Experts of a small language model.
Size: 8 layers, 11.5M parameters.
Experts: 128 experts in each of 8 layers, 32 SwiGLU neurons an expert, 4 picks a token, a softmax router.
Training: a variant of SOAP for the experts, 191M tokens.
Below are experts of layer 2 (counted from 0) of a mixture-of-experts language model. Rows are named router (the router's row for the expert), gate (a neuron's input weights, with its number), up (a neuron's input weights, with its number) and show model dimensions 0-95. Each number is 128 + 24 x the weight over its row's rms, rounded and kept within 0 to 255. Numbers have three digits each.
After each expert's rows: "comes after" lists some tokens at least twice as common just before its tokens as in all text. This comes from a sample of Wikipedia text that the model never trained on. Tokens count by the router's weight.

# expert 18
router:102102137149110124162158163161138111093143115104117126084114099131117149110127121112154108097142150112139121104106100177142146154138164067147103151140117165105128107086109090116156091121119105138088141118148119115088157181149117144147139147092099104123099167101140114092132120124118143144
gate0:126091132128183140126142154147154152088137156127104121115101128102089117129120146066149107151109127112184150106147131141105131163131180124143119127092123102116115126117130117105147130101161118111119155181112114158142136168132179161128147119156131115118134142150151133147088129199140113121
up0:153097123109155187108131173136152079094132147134078101092107150161101154130159139097151112140154151112138109142148139132090107167106200099125114147121145133123127123164126122127121135117149103124131161187130143120118120179150131142121159134142138112141115153131142108105120143160118089138
gate1:134094178069110129141156178101152171129111085131150127144125132103130107120129158118099098162108127108173108137102134136147181096138124104128094124100129117154100142109135146136133091152152101120168106152122119106128124093147137130060130128155129112113103135125115130130146123106158105077
up1:184119113136108139139112093120126136122132115170113151188101125186107105142112126106112141146160142166116119122081121128138099121140137091144157109126134155114102129138132137131117143128087126105110106079108133154123164152091100079161114092180167087132130119125125122147113143134081117111
gate2:144167138128165163108164135121145125108119084130143105132106157165178143152084120109153133113100145145124122117162124110117167154156104145139071107118131105128115100153134153109132122109171121103118121185131163093131130099089132130100170140125112135154110099128107153114146120072122108160
up2:106146118143138122088125133109116145146149127169121125106154150129115119072125101099130130134068135136128077108132138153150151151126165174092117131138123097169165115167142148155131146179126134094122117138090163112091137137104157160116126098082113118129083161123092141137152138147155142134
gate3:097116135138136118100129149181146092147101152119104152104076108139120143114143130145161143072054137108127135179144129145148144142164137092136138113159157083148147159119102093098137116123140129123111148120123110109127132112111108145060151158149162137115139134128118099106170128132127143140
up3:112166069136148092130131111106104122148127110105117173158177131136139129107133094156073112119153116112136152109126134133106081122101098159108083130094153119113134081149191138129084162122125149114103122145104130145120122155115128134128145135155123111173131168127149112164156107147147121125
gate4:168164126085064112191161143134176137104074135161113116123108116116155123151134127158144110123118156132092152131119149117138158111164102094147138111132137125109101145114090132114126147138114111135085096134189138129111109141179131130111145101147129124127120118104138135111097080122144105130
up4:132141095109129098176145120148172160122111136147101137122090090135145119137134112164142104107113160136095155149100172175162136097154106104152136111135125113111097163128138131132154175136116119140126122111185120092143107107130139126132134139128102104078122114119173139083120076142134092152
comes after: " the", " of", " and", "-", ":", " The"

# expert 29
router:103154131119095125152167133131123080146157139175167073124155139152143169129166126130174142106126137127144160106156141166117147149121133172147120142130152132131155107110135137143146145112141122166099119109122187148119126142126140129162144074132099113176166130149073130130137148139162129119
gate0:095110102155118146181115155156124099133139099137116128084152157150117146112129168112135134141103120138098142148088140108120121158138171153153115179162144127112111151138106108108108141135123120128170133155102164167111098127156121075132167097142186104142135107126143127112116162122102146170
up0:137065145122115167112135125114192104117142134160118129130164115152163113141186129139157123145150127148124122174102180108134114119120146151134104126150089120111113101145121132123151147101140146132139104148157181130115110138120122113125099149144103105107134136061080134091122084108110126135
gate1:149118110099143139119146144128149146151118159117134096116092163092142057122108137175151127135126143168130128122118150161167138170150129151122151140180155103167102145148162134103142133184149103168117128178136149140124125114151143112134149112150130125166122095144116088129101128133113134168
up1:122068117100115085100114137159104093105125145105126110154114120144119121150129158099129131122122109148151168084135100115116153134173090163116086138073133142150146141095122126131127146097133147137135160131139122136146125121100106133163122166138134152123089177141142086100164117166163085127
gate2:131140126097127126126121105106078156097112151119150115099128141110100121190072112083142104188135163127139115105120119127107093112099113130134156115088123130095139126107113141162135123146120143103116171126112149133132097139127099097103109109158150193109109114140146187129151115154137122112
up2:115135105113135124114121087130129120078129157109083097136119131150129131116118136144114086126146209169141092112129127124141094126154185117109143110119124110093103150152133147113160151140145136161114119153117153104124108110096129163135075100175149110133149089178116150126110136156132135152
gate3:117113138149140161110123117085091123166120102117109106127104078117122133113089116091128154135122070118158119130114148144091107088134169167134085146109094112134138157146114114112121154171136066162097137108112148163144105158127135114114132105159120135127132142170146134098155107162156120136
up3:142144107119151134124145119166069123115116109124178136106116098118108114071148146121120156129154106134131107152120113136134115072159179098112170132092143154144157124132128115131153150145108147148142109117133141110142146149134109124079096158111080108149147117113160091132176158108174123117
gate4:128094145134117131072078152142115105122158117173112145115123136165088116130127133078143120154106141152060162110074108128135146167130134109118114122125152145099082174124120118099125123140138165123118083153107132130115097144086119163139141104142135113132130130146134128119097155136157162162
up4:144115139082115136130095144141118140110148058166114155109117157140172112147148140146137109119136113150092169111132124114076139170154114130151102141114168120127086133163184086106124154116146085131120137153123122132113117146099162146122121149142152111160143159112153159105128138141127178130
comes after: " |\n", "\n", "|---|---|---|---|---|\n", "===\n\n", "|---|---|---|---|\n", "|---|---|---|---|---|---|\n"

# expert 96
router:142136103153118099141126112126075085120140094122141175139098096170125096149120146156147078140109137095152092118122110150090133139095129167161156121089121132120129116135157141161105109119151149122103146177110106108110133145136134108149093136124107171135154075133133141108146164147124156166
gate2:127139115116103198119170138147120129155133158146152125110158067109123123113122115140118124125135145128112139148101178097099132132106126116134138091135120102117090067152155176112123106136145142127119153075160137154136143115179125125146084105121127116159190114122098148134105122131116129153
up2:092127113118114108130123127142095127115114127149149132100158168133092127131095135166153167102147167136128141167144168158092185126106115159122121144185112170101127101164150144111099112166118180119151136120136156133134133111147166156158144107147114121121085113122121149149133130113139166169
gate3:142122168098099145142136165152129128124174132140139139109120120119137190152107108130146102110141150080116095131132125153102136139098094100154103148140134131149099119110145100108144132102148143146109115100137139184112158112141130123171163126079081150121110142131055132123124132097147127176
up3:135117134095150119120117084105129136128050118141151161118141112063107113138143122146144101158089137084157071102132121116124098138125114092143116103166145140154143139124087123122133124122147187101084158144136145155162150145142131137139135167112146118105130143113115113169138129136152118155
gate4:148107140098118093089114106123104129147113108104121134104163113110082134078114161113149138103125134114127146134116109152137138139109150121087128155147153145116164074083134178107130102152179145114104126110187111130131094168147104135135108165112137135073100111109162111119147113135127114137
up4:141088130155128128139113080113155153152095114166101114131090147115129063149132115160077129123120098120133159129125121156136124100146132125145136133146136122135112081140103067124138099151106133103121118127177145168148157099116147099103139152138077116126118134127115202140144131135148142145
gate5:147149157117147132145130111153139111181137118069147120131126124117131140104143161159147123110086108092103121128161130104109181138164069167118135136111157115115124134123121098100098107182138109116133108154110101160123164103110089120106120139114139102082117128079159102145109132116150115104
up5:147110135164134122118152160115141119144136075115123098103172137081117148114166109152157128116141113145113150107123125111130115192155117169125105086110182096145104109090152153116127094095097125119131131112096116111158158112118120166139149112133103174121099112105152111110132120118109080112
gate6:113173118116144111064114133099091116122111117132099151134130120132105118084118143135167129105116109142137141126163179083132135163138128104119141115103135098111098148109152089140099130106167170123120131122120132105138119152139139097077161141121156111161129145191085142141098123173126140105
up6:151130081136133141134147146159135134096146132100133113135110093134094153170104133140131081134122146078124097138133118122182150118124121121088145137122133126149132130098107112094099117112154128126142107107154135129091115134103096065134128152154171058116121094118157120176135080139141134103
comes after: "\n", ")\n", ".\n", ";\n", "==\n", "%"

# expert 43
router:093154096141095097163164169168123094143161124104116109145107139133117166097106092146159169094133115140137150151115102171152131143088151121131107163138138116093155138108169122143108127115107148162096134090139125132091146143122109153163127100096095147132109140142093110138143144118146147091
gate1:123116153114113102167151136142171104152114097126139134134134146123131118216136110096122124121124152148141097167124158098140153117102138113129112170076109074140155110140089133087130099132134109134137122162149138083096132121121114120126143132149171106102115116149166150129141151120070134122
up1:129154113142166141126073135075123153145113151171114123119115080103123147079128143151134119116136129109100132112100122156125111103142162098120106095107139151134153111109160182176095173123130148126146144134140114156143158155165121104101120098094125103121162131075157135111111151142150142126
gate2:144157111164148135116106115154162150125124096086140125135147117156132097142127129109106154136103165129131123116171151156098159126123171128143124072138119121182101105111122173121166141141157125093169120157130154131206085128096121117092115130146148137122117109112122134110123125124104170154
up2:161108114125126105104159112133113132109049125116174106151099088141138119157117123166108137120137165131126179120130125130150085113122143146090152086160162184140130104153109121133100109115177119101146138117135117122161103141121110142120154104113163124131115138143111116118132146197122143121
gate3:140138142138139142125135151091095137118107122086116138103117093121145097137075113129145097186139209133115149144132134111135112104104138170144124131108096096150113126183129145131098149115176127104154121107150167101139107122160102119069114148134141105121145149090122108109120141155127123144
up3:127132166107130091153126128118128145127155143127121136101117166094120120154145099104146151164125121099145171122092142081141130101099152125120155129159148133134176126114116123153125154107145088137076115155091112169137112154142163164096100134127140115154169157163154094088166109128167138121
gate4:130114148106159105084130131101111109172111114175127142096097105103156110152152110115133122162160132146112187145094144106104081083145117130187152092138099118151144136118119178119129151150107130146118147151149149137155109134112132105105106175147140150108152124125121168146148158151130147146
up4:109113107108099125066165103111153185128129118134129127084139099089138172142138074145109158116099153122085086122152141113130116131130129130108149189113152089109123147131172146112108116134141139123100150100108114113124140121160104100140135113109129127088107094118129134085093126091128133117
gate5:115100125155105178112087102134145167151090133093132121101106108121085121155170109081123131121167131136122143106194130072082144120148169131115125126161139110099123138150140136116133125065150125101109149154140169141147136126101124106128104132158154110143120131131116152148133136120104157114
up5:158150090124106150134162117145110134148084129144110110141115148079141160150171138098112095179150129106108179105115160119100113096126103096139121139142137111080139155144138121110140135112133078122088108162101172158139126157181163117136136102131109150101139111124107110157129154112116130147
comes after: " ", "0", " |", "3", "4", "5"

# expert 15
router:092157105138092085148149156168130096148161123107110098141100161142113155098125098133159157088128124130138157153124101164157122145087152118141107158132135109088125140130169120140117137101107152161085112099120117139104152158113118154169135102106088158159106134147096102133128152134126163099
gate0:088119113115108151150107151132124155170124109117106130174123147154116104122121126097104117128134078106116170143156130145160171145097111111135107111136145123135132133090132113121108101112096153106144128127163102127187163146137130114151161113131163109127179133100093177073143137150102101162
up0:135134136125178122118128115142136148111092151162131142106137077144113161168143178170122152116158136161125125138091098110099113121127079147122090106133102179113097150124114107154101134121157107131111153152106116140090086094110087103115119147111123184108132162128134097142145121121142154110
gate1:133129155100128129166120137125127165078178150146113134155157165160135114124117155151116100161106098137145127164135096120133135154091126170100149164118131115135164126174123126109086148094151133134138151126090129135088100143111135062115144107154133091110127099107146093116167115124097131133
up1:167109155124097131134115148119143151159127155110170137132135153162147108117115165088066131114121161112156158108080128137147100127132103144149128118078124150139161130123137125159142153136140069079119104111152114172111109144119146170145111116178125118131136135089126093148108109101151149138
gate2:172109151079114172133107137092106133126147149158121164130124137146142158143133122119111066191145146156125082188129137106124123127143136157128148098096123107138138139122093146149135124111140163105150151113077103130115149135137171113136122140069161123142138149108132141141111154123146101149
up2:154144140127122104116162134146129144175125120112147126174120162166095137148134124122148106152092171110171119150110090120148081123127110101083123141126137134118097121150118140162095144155127117132137138074144179145076158153103133113126111101100153083088144125138105091154113144131159135139
gate3:137143132125156173106124144119101150127096108122093121167150066149084125136136144160135157157134130156087142156148131164149161168172146128112160133147124133146130106129128147144136122164135120126096119112095119134137134155120153125140153118127184105094130170169110129104104073168108110102
up3:150087135136132122125128120115149081153095106132104098111101117122149096100131165097092128140135086143128151113182144112079107135145121156159136125139113130117139121165114170126128151075145151155103144115141131095152131142124111129148110157085096121141123106062142151167148122086153107153
gate4:098126152120120110112107117092118139169105139138136138080132139105166116170128107091124086086144118149157080118110113113134124123125165158157108094130109157094133147093107116132147183128121113115131084119139115165109172107144156159076121118151102116137136087157142114141137128132100091155
up4:130123121158097103155163142130147188162103139108118148096134078151110110078122104115147144093114120104139078112121118109118165108104165102110161087139135152103114165115100110132152147129097135137155128113155132114140164133126122170123115142121130099120174127155172094154167119148126123156
comes after: " /", "\n", "3", "6", "==", "5"

# expert 41
router:094151097141089103162162166164131094142163124097121109143107138133124160097107091146162164089132111135134151152109095166149133140090148126128103165133132111102152139105170125151112131110108146161097138089139129128087151147117106153162127094095091148133110139144097107134140149117143150092
gate1:102087098119160134089125129125141113128108110147054126104083112153118145141149143110115120159169159123134109104119096156135122114130140125124136087132131133146100141178174130135136134131119099131101175192078129124144105146123161138168138149158150126171161134106109131140103132117146100116
up1:097133094109103117122122115137126143106124163079130093105108120109134139128161111053102116110121101149135122093095149089106143119124134101123151144158141091150152077132152129095117164109149116181110144150155110139102130169134127099104111123181142105141165112121116141140106108157147123163
gate2:094123138137164113124114085124162170165095142117122142137124127106099159101151137112105134124145121131146102039148115109116142144124106129144086109093098117105143092084114150156123176118136094133130136103147145100093155113167105153160095139146138128099156130102120118154146145136155118153
up2:137148189118116125132137125148119126096128082128123152129146135146187140132123157109116135134077123102135137155148121147104141128167121130116147085119144168120147136095119150201122128132145104135149127077095129075182136145109098127110154096116123098144136113134107089147136168122099144149
gate3:146097167110140094147123121100138152112096141165138127129137116120157138144148183127111115123138133126093106099118109129117138104113127131115179112125095107106074116136123141128151159099118159098121162112078173118115166140182099151108181133101086117103134130126134120183129140165116150138
up3:121126092129167154125136161133141159143170126127092113138109113111099085118109137159137145159122131137170133147099124116139144139154104091153088142083101130153165140096168149163080131179151091110092123165160116137132121102108130139123129150114097117097159141157157174117143103140127117128
gate4:171117134142128134083129119071123150109111117101120098154138140147121085114109189118117152168131156132163105102126126148130131118118132149149128132140124164127105108160134064103141156144161141119095122170116092134178092133124166126067135124140136117118091086127137136156127137113119110102
up4:119110103124152156112142101144107104131085102131158106103079081086115103130092109115148163144155159150148118141089146117150142102178128145095134119133162142138133153104126148111132109117130133135158147167123163139146124134165124116106150105163185145112100117111127164178127096136115138084
gate5:165112114084183120142123104125154174152118137084121100156117102118138104091109129081140144161135095170115102091115175139152136125149130109127142084110138153158144146100100101135124092121134095171111153135143115122141144132163165120125149181157134125138136143133138145134151079109132133147
up5:121087152124143126128153078130097096110088128102088145113123126124124109133111136144076157149122113136169108100118138088112144137160129113154104133125122123140131121103097083134111174169085123118093126149090173125116075133094101125097132102141104130111105133123167126098085131143115170136
comes after: "1", "2", "9", ".\n\n", " September", " October"

# expert 88
router:123159111101113100124096160122106124162148143097144106105113146150132099141095163153153157137142150103140145102116182121161125157193097162163138152111161127145096111152151153135157156100141145151108099138118126141120157157143109158137117178129138143153127106156156159159145111137154097107
gate2:111148155159114140127119123143108125152155098121119070125100106182088127153105080108158137124150159128070154167107107144111180127138152149144129122103061123143123126149162127145147140110123116083146101140157144123129135138175093164142135146125128127114102168100133118142110134139120157137
up2:133160182125122134122122095131136143114114138119069109164121098148104122140137161140117122131118121097119105140101139094167101077130171139141177144119102161111122156092139114121149124121158129139088147114121087152136146095086111104107186138144106128165113134111100120139119087119106160165
gate3:173155135089114142088141171116143116135097102136111163094141140142123125171097125089132114142114102180077164111128153101138118137151091103158141129116135078121137123108117099140121139124109080115127108092147141136145164150158130127155125106088126109170119135123133110099138099160158097156
up3:183126160160124168122116095125142119111125150066102143121102151158130137142120138140138165117095130173127105126176128137139114091151085148157147154139129134114111132118120111142105190129173119141120131133180115123102146175107163121117134098121111128093136165136112172108088123148113132123
gate4:115141121127110118162209106092133144142104116101135141148164140121157135123134088130111117117139107109130119116142121106123128104143102174153155099145117124164125073121088097179138128169154115119118115118108148149136217105158126135125106092094140137100146101113126143114128139138141115114
up4:137111110146109109137123129111119131136143148156177139145141119128082100103110131106103143145133160142104120215083117106177120139130144120141155143118048131150157117160148127122108172155129123160110108140147143148123145134099157169129143108144146114163159121110147145138156140127104161107
gate5:154108159102146136174117102146113079126114130140118172146169142115123145168143147123103082131139167127081090081085137157112131107174118099145109147143143118128098095116147161130128119110104087117123096124125136108104105141096124151135158116074152146145130133127110092136146149110141152094
up5:109148108094131098069100094138165130081116149130140141129149132155153111140160138167119132123155125144131070116131090139167131148140144096125174111114128154119160145086148132147147094123092109135126140130114094139149106184133135087119123135149126113102143126179140116131136117192145116115
gate6:195112137165134163108133151106139148130087120129094127140083113134110124127084129065134169142116143129156153101083140115108156109119139193111199137124142114093120121111108157153109156113146135163104124124105146144115100116099124148137165134144113122119106114135123131122112150134141145099
up6:173078097130125151093105160145128129119125130135148124137110161155114111142107120130150131112159138114129117157147069109111143162156137067112154154179171100137112147154153092117106113136104143106148091128173152142131156125140122115102128135118169086129142096157168127096154096136117118125
comes after: ")", "0", "3", "5", "4", "%"

# expert 52
router:141129136092121085110092117155100115177141096132113140127171151135103125101149131145160084103131162139160160141128131148112102126097116127122088117113160128107138109161134125127095119133154172092113107135107089116108146101163082161148128166158102087110135133168107136123156145112163127090
gate1:169166141151145171130143131164143134180140152168095156118113086115104140133155121133139136135093165120146160152163122083140122101098123130153124120087101115135107073173115115132079114141163148114137079111145148124123114113153139127161125129115135126121090096149146097118107123152105130167
up1:072111168094151104131153110175117093133160174141116129097112119152154168113086111123110115150152118124143123131108149138143117116149102131084111125132145113134136193100101112164104132135117102086120093131119099185146130129140122100151126139165083152121153165122097136115124121112140152127
gate2:141114101077112158088088128110088160150113180107127131115113104093115118161154097094107126128148109172089133090124150136095104134122089142126111143162140117123086153142110110133157167114096110112118175140083119130102113095130131124144103133137096124140132087127143098150128128119174113139
up2:111132081114132132146123145130093154175155132106158083121103150131137098123129110127140125113069107065112150146097114143117137131118137127133145136130129147125069100154150159114166123114124141191128113135148110112110155101177157125132153182164082103136117142102130151153143133114139118133
gate3:116084173101100154133106134156106126118150130158132120136109133124080155127108120129136151117137157130144136162108063088114150161153136096164120116114063144104138113101118084148147134080118119116170111114129147142109157133096144104101109127116166121117131150123115122124091113182148099145
up3:138125140128145156151100130115131082097114110116119103114136125113090122075117138102153159113120167129137155110155132133095166172156155117112170165140158130107166136147124068102124101108148111139166148114103104130113152160135127120111148174134144094102175124152122144108103112098102137170
gate4:118120150198126100136173057118106101120141132146172091110108117118105104118134149124141159104134138104093152165107122138115144118100115127148141136144117173165113140129144123123099124133118125104133091101105091148109086117130128099133167175108131128122142142126128114116154147121152182075
up4:163139121072126151154126135135127147133147119128115100074163115137135136172125104173090142161137134090144108094118150127103130161102138160138155153104151181098121113129142140120108124136166131101126163118144114155149115078106136118135129119141151129106105128101171105175087117121106122184
gate5:136117120131135088145150123138122150140139123132155082129153126117113108096119105094131159109134165136140137187130120120148157183122120113090163144140141059096141100106105060112118107110143143153143172126147139138082156142138099154119112109151157072121136146124133118122099099113132146145
up5:135150107119094112117081128181144120115138096152130115113089110175141103125124112141124135124119136151133144186120096136130164107179105135146087163125102116132154164139108137123129134125080134145102077149139079123103140140145144128146119129157140103162131079145098174159166114126143149131
comes after: "0", "3", "1", "4", "2", "5"

# expert 6
router:124111156151130160112160119156120101095143111132152131097107132119132122123098095095162136105103111105097162124092102147136130109107119141123089153147149156099153091072121086104107164138119116152094140137141156093117151167140146110156150110105089123091177109116091135104119148117086151133
gate1:112119143139152147092135132132167112133113121168143109116119140138152140144133091113084078088114112167108125169159151137103145134129150123129177125150082173099124133156129153167127119103131126120167105107145070129089118133133121142147144107156138165149153098165126144120081108102140086133
up1:082135108132090098167148146119105109107115159154123153107133138137155121120181117158133142137170130085101078154120125181121141105137094135138173160128106138135149174142153153162126150125115127140134147134125123124124089130143144119127088086125147079114113155120090113155114113130155080103
gate2:131105121142133150087148155145171147107110137105112112105072179122112137149112082087129117146090155131117125135135150101089103140080149122105076105126119079132137049133151101126082128148121142129138132132107114154137111141103085156124130154098135113137157118146144121097120124140131120125
up2:071131153141105130133114137157150148121144164089113176133112120153154148113121125137145166144133116131193097089116136132173126121101171118134141087152138098112141085107115116151148178105103107112118092099122129111140124115161121145119108136112113088136139133140135093096127087118153082095
gate3:175130155098128152131116125160170039155122142101122143132129127110124156123137094157136105145112161195103132143158146117130136117118129112140149141140115116139108104168119132071138084127092152109122098116137129160154110134130133125103154123122147122131096100118088163150143117150097165149
up3:147125101129097103134146111141133139140187118146114109124126132139125131099143129180119105113144147148159116104143126101117136105165133101085137086126145172150183165109089158115165139099126105119101107103137116098152111172165134127088127114119151120114098118156115086125168160172119145152
gate4:120120126134163103109101128083143150114139064158153188093144089112135118140155130115140135133130131107173137105128093134104133156143143166116055166158152160133133117129153130131121143146142108137103137088105142107136102125107125152145131136164140132084168090130117133145167089145127122124
up4:158132128106116133114138140144116124165088138101065103144117175138077162094117127125112136092131137135107129183117155157137151154135131076139169105103103077106118146137114108137136137104119168129149127155121121142163114105158145103089131127118147167158109162135141148083119153123138156140
gate5:122139127132113119088132128180100145149110114108085139131162138108138141105114099091139137125133148107140136094161131158141084106156089130153105104119143164105092131114124115112151149138130111124102191120145124102115129118152105133127106090172144170128121112169159145110141065129101174161
up5:096148115141107087115191150193116142143173139113099136113112144136102135091107104103113127137125121111108103147129158152110110124122088112138114121116128162129118112173136083140120107173139148158081147156131119135121103133139083144067161114112106150113133171125150123125128138124091159119
comes after: " the", " of", "-", " and", ":", " a"

# expert 2
router:111139114154134097147153109131123102130142147116096136136105135136116125089123145080129131123104083164118163132087116111139161171098122145127086150127138111091161143128105068125118119149116165152131174104124102101129183143137107155144139085114092149153128151132143156111121162119160136079
gate0:120166132105131119105165122132107157113139136147145145086154158095114082123121142148150169138118127107132103146133140108127120128208133117111153101127120121136177158135142149133159131116113099100142125113097149090165083119157155166085102154133113170075135139083131107123127137143142113112
up0:135103099149130142107135140156110104115152121167127135117143112121120119108131172148149095030109132151132129142150147106139137138129117136109128124161121178147142140131148105120130113115094161108141126102137071143091136081144110133128122122144053168121128121119168121096089147109123146110
gate1:111113132119078146185142150078127180131066092140095133096090134129101123118117127121118147169121105095150156143130132113085093110119121123130118112125129111099117126148162141117155137136152123108163108162104128153172092130132101102121095135116141111103146157111141157122147143134093139077
up1:152138125181130110112146130192144173150137121087099096153149143126108133049086125132147148121106113117119093150129129109155128135105105151151137136178078094111115126100168130128140164147108114138107151108135120133102109130137149105132088100138106150152098132113130139132147118092140164125
gate2:101124151128127120131092151145119152127101087125114147067100136116158107088117112145128108160128127087121099090180181116127100122139110116128123117100121131129152135141130122128119165125118180081147145143106092118119130122146111125123068147114168176143111146133130097093133129178160098131
up2:144185161125122153119074122123100097106101119130151136105180121129135151144121144081118084133135153122116094128107129121151098104114165123131131118135122129074173152136090176131102131143165130072135128104155127140138165140133123129154152081140161118147120111095114096127118100130167137121
gate3:120160116113120123091082118068162124126138092102127135153142171133084132127087097130086097183133119124119119118131131122128113106131116124102144135145142170160124127109125138126115064125101146137095097104156119119127106148078162103104108132115193077137131139159140127138130136116146127142
up3:127124112145105133139125138123146124134184087134104114106109107117100117062107129173094088158133104144135081132109129097145079086087137113117124097130109141152153177117114172132139138142090111119116130132133106155080150112164136119164125086100172131126131135120107096153140138116129133141
gate4:168098099154114119106128102086118120123094107123088138107122147103103136173133160114172110184113156102111169107132100127100109116107095157110163117154121118136116095127109132115110093149148125108150119110128135161160156139070099123120134125161146105136119134123164150166163152096139129163
up4:112158144145093122167159097204128148109155126117137127148092154134130110147107127092123106133165138143150127163136116167126129142101127140085135120142133100112142076184153112096122072152118094145132114133117113130076130089120133130080126136149112142116169116098097119115117148133137126102
comes after: "-", " |", ":", "|", "=", " of"

# expert 56
router:142138104166119125114144138110123153137149133141128142099156139079094169154142116150161160139102112125150089095127124104125146153129130157156115126129106078140100155122106112167130116129087167125111161109090103083120107080157125157141153084142090086135123116145154146091122154139105118090
gate2:126172133148104174127156135136154127155130151141125134095141075102113133148170141140153157124133157150102162134138163149110150147146114117114137120114095164120082120108114121116112098113176087140106127149165122101170109147136144090157115112168123144114168089112164162127116141161085142125
up2:129143145103115157158122136136155159121153154159091157105130114108088126120159151149130122104131132104144152131126155144146119116168091113104163160122127082112105100100141129117126165137144085113113160122145143141167137138183139106153156135149167111081126102119087172136146135104103077096
gate3:179120147175109111122126104115150104126145138152154078174169125173100105121126168163162171081154131102127123104102112115133138119167128125144132117128100113098110130093120127148105150128090091105123144125137110132143097123139140123138089108077178113139105153132136137124081152141147139149
up3:139126100140141190083161130159086136076088116089121187102124134115145155118139146108109123163116126148122112142165169166142118161112151145099135097132128131141124123152117130128130128098140155129163167099130145132158127164154089106107152155133072128108130119140091140140164115137114143125
gate4:053116146111104095102104120129127096092139125121143092118147140121117099124143118103147132132151154071162137154142101102176104127107143165119134174148109143105122135133121113178129156119155129146163159118115110117122120135100097171133111109084155085099131161107172136133115133104118144127
up4:131154099115116138072080119125121139074142127128106123093137134157103100169100109117114092148164097157134123146124105177139107075125107139143128136106104097117165157101156166151149116100137135106132155128103122103102110130181130135111139121144091102104135154119154157130135122174119095141
gate5:127149119129072116123162101175148103115152139174129144137151149135165121151191147074114139128156129133125122106089129090104181152125154130159100120148104146145166139113133122113104101139099138128133104112114128122188140128120125120162074146116143172100157153104145138120116122126140113142
up5:136180112130119113133144123161155096104122140138157119121127084089150145082118164092096154129090125143146151119081156152128150168120116152129111156163153146096166143137175104150101134135109110138120120082111102132148133101137108133134108147129112098120157145085115158121064109107138133142
gate6:118166110175094179085084117151110117150123130111139082144111114108092183118138122104133133151127088123135130098152156093147153121130104149078152150152135087132127101141133129106078152165149139121102137138113143097126135092112122145112152136160113132092123109115163162078124118129144124125
up6:157167142108177138127151141122141103066102164142116148141117104116140171131110093124127086166097160147106081118126154136172147131117150157118110134116135130093113139177080107120108142163113123145107147135110113116104165138127101156136156094121115122146089134143145159101131087106130150108
comes after: "\n", "-", "\n\n", ".\n\n", " information", ")"

# expert 89
router:130085140130118155103134145149167136127132160119128125166156136169167115132118111166142165119090153133150163112152113138119148119123104100133135152118136116118131143172144164161122088135140118149107118114183156102117130153137084100140154090186143133109153121157090127125151103078166155125
gate1:125115104157120101137102100135114136128140153071160164113070112112138145160114148126129136117138141132125090135121141148132115102129122175119114176098139133158155162109110116111125173166119162135107162096144166154142134119090134073106135132123176150134132149139092158161153117172121155117
up1:158187113116133088086110106109134152171107147141130149135162114113135151126116139128133157109099171149117074098088127127140133113093102139082125118145173133079147101157156103144103120155148104086151097122074111141113152140096140124137116105125104133094139133152116148107122102134107140120
gate2:136144109126119113120135112125117164138108127107129142111127099105131146143113163122132085158130116071166140128130151167129082093153114134101114131103132109131209139122133170091134126095130079131158142148112133136138129121121083105127102092154149140148139110096134088095119112130143173071
up2:140151088102102123133139191116115119110100100114166128155082133135117173122127139130123123107184149143087140133129140146101136151129092117103115145117123109128156063082107126166092150153124132114144138126128150091127120156116114128089166123128106155124110145121107117100113134190131113084
gate3:127105116146151118156127143147127141180146147124141157119101136113119126148078101117116134147161131118115142133127158133082110141122150144133172124112144138115114137182140119099156124088137130178156172115155104088110165131065173123082114116164162116153156137171129137158113121104114145141
up3:148114165125115085144091169171111117106132103150105155106132098130123115131087074094155095145141129092152164094118113139112131135101128181148128161151107178130101103114135122105132111111158103185112107133162142127082140109131150144133090135158147121148171112142135111138133120141119129150
gate4:146170099146125088085123095107139130180150153089134081129134107155147115148142106108102153103169177134138137119115127110096176129146122132117151125099099123154108163119127112161116118106067129138110112151125094124126099142119093099130096142128122098114141089155133139112121093147123081107
up4:124139115110108137101112190113171165120138160135128152174180109148100152163127167194125138143107107127133170105111117141108162148147097114104137104144129156149105135143125097124167134132151130110161132126114126098097119163129160150128166143105180114130114106115137130173108108122152117129
gate5:131160144152124115104162130142169118162156122142128137141169128150136156095122174150102068114150122115076130109138103139097088128121117158123134109115159098133108173075101135146153063123110133128124112156161122131118116123141102142087125132175125106113141100166152125133150106111112103141
up5:118123108121141158187129125106113131141140135105111111123111115141054150151120111119157139118116157120152127121103125106101163117105151129125115128107183134092110111128121056097163156151168113129107115144126107136123144135127112144163168122121188130120147070158156154133096139147131149135
comes after: " ", "–", ".", "1", " (", "-"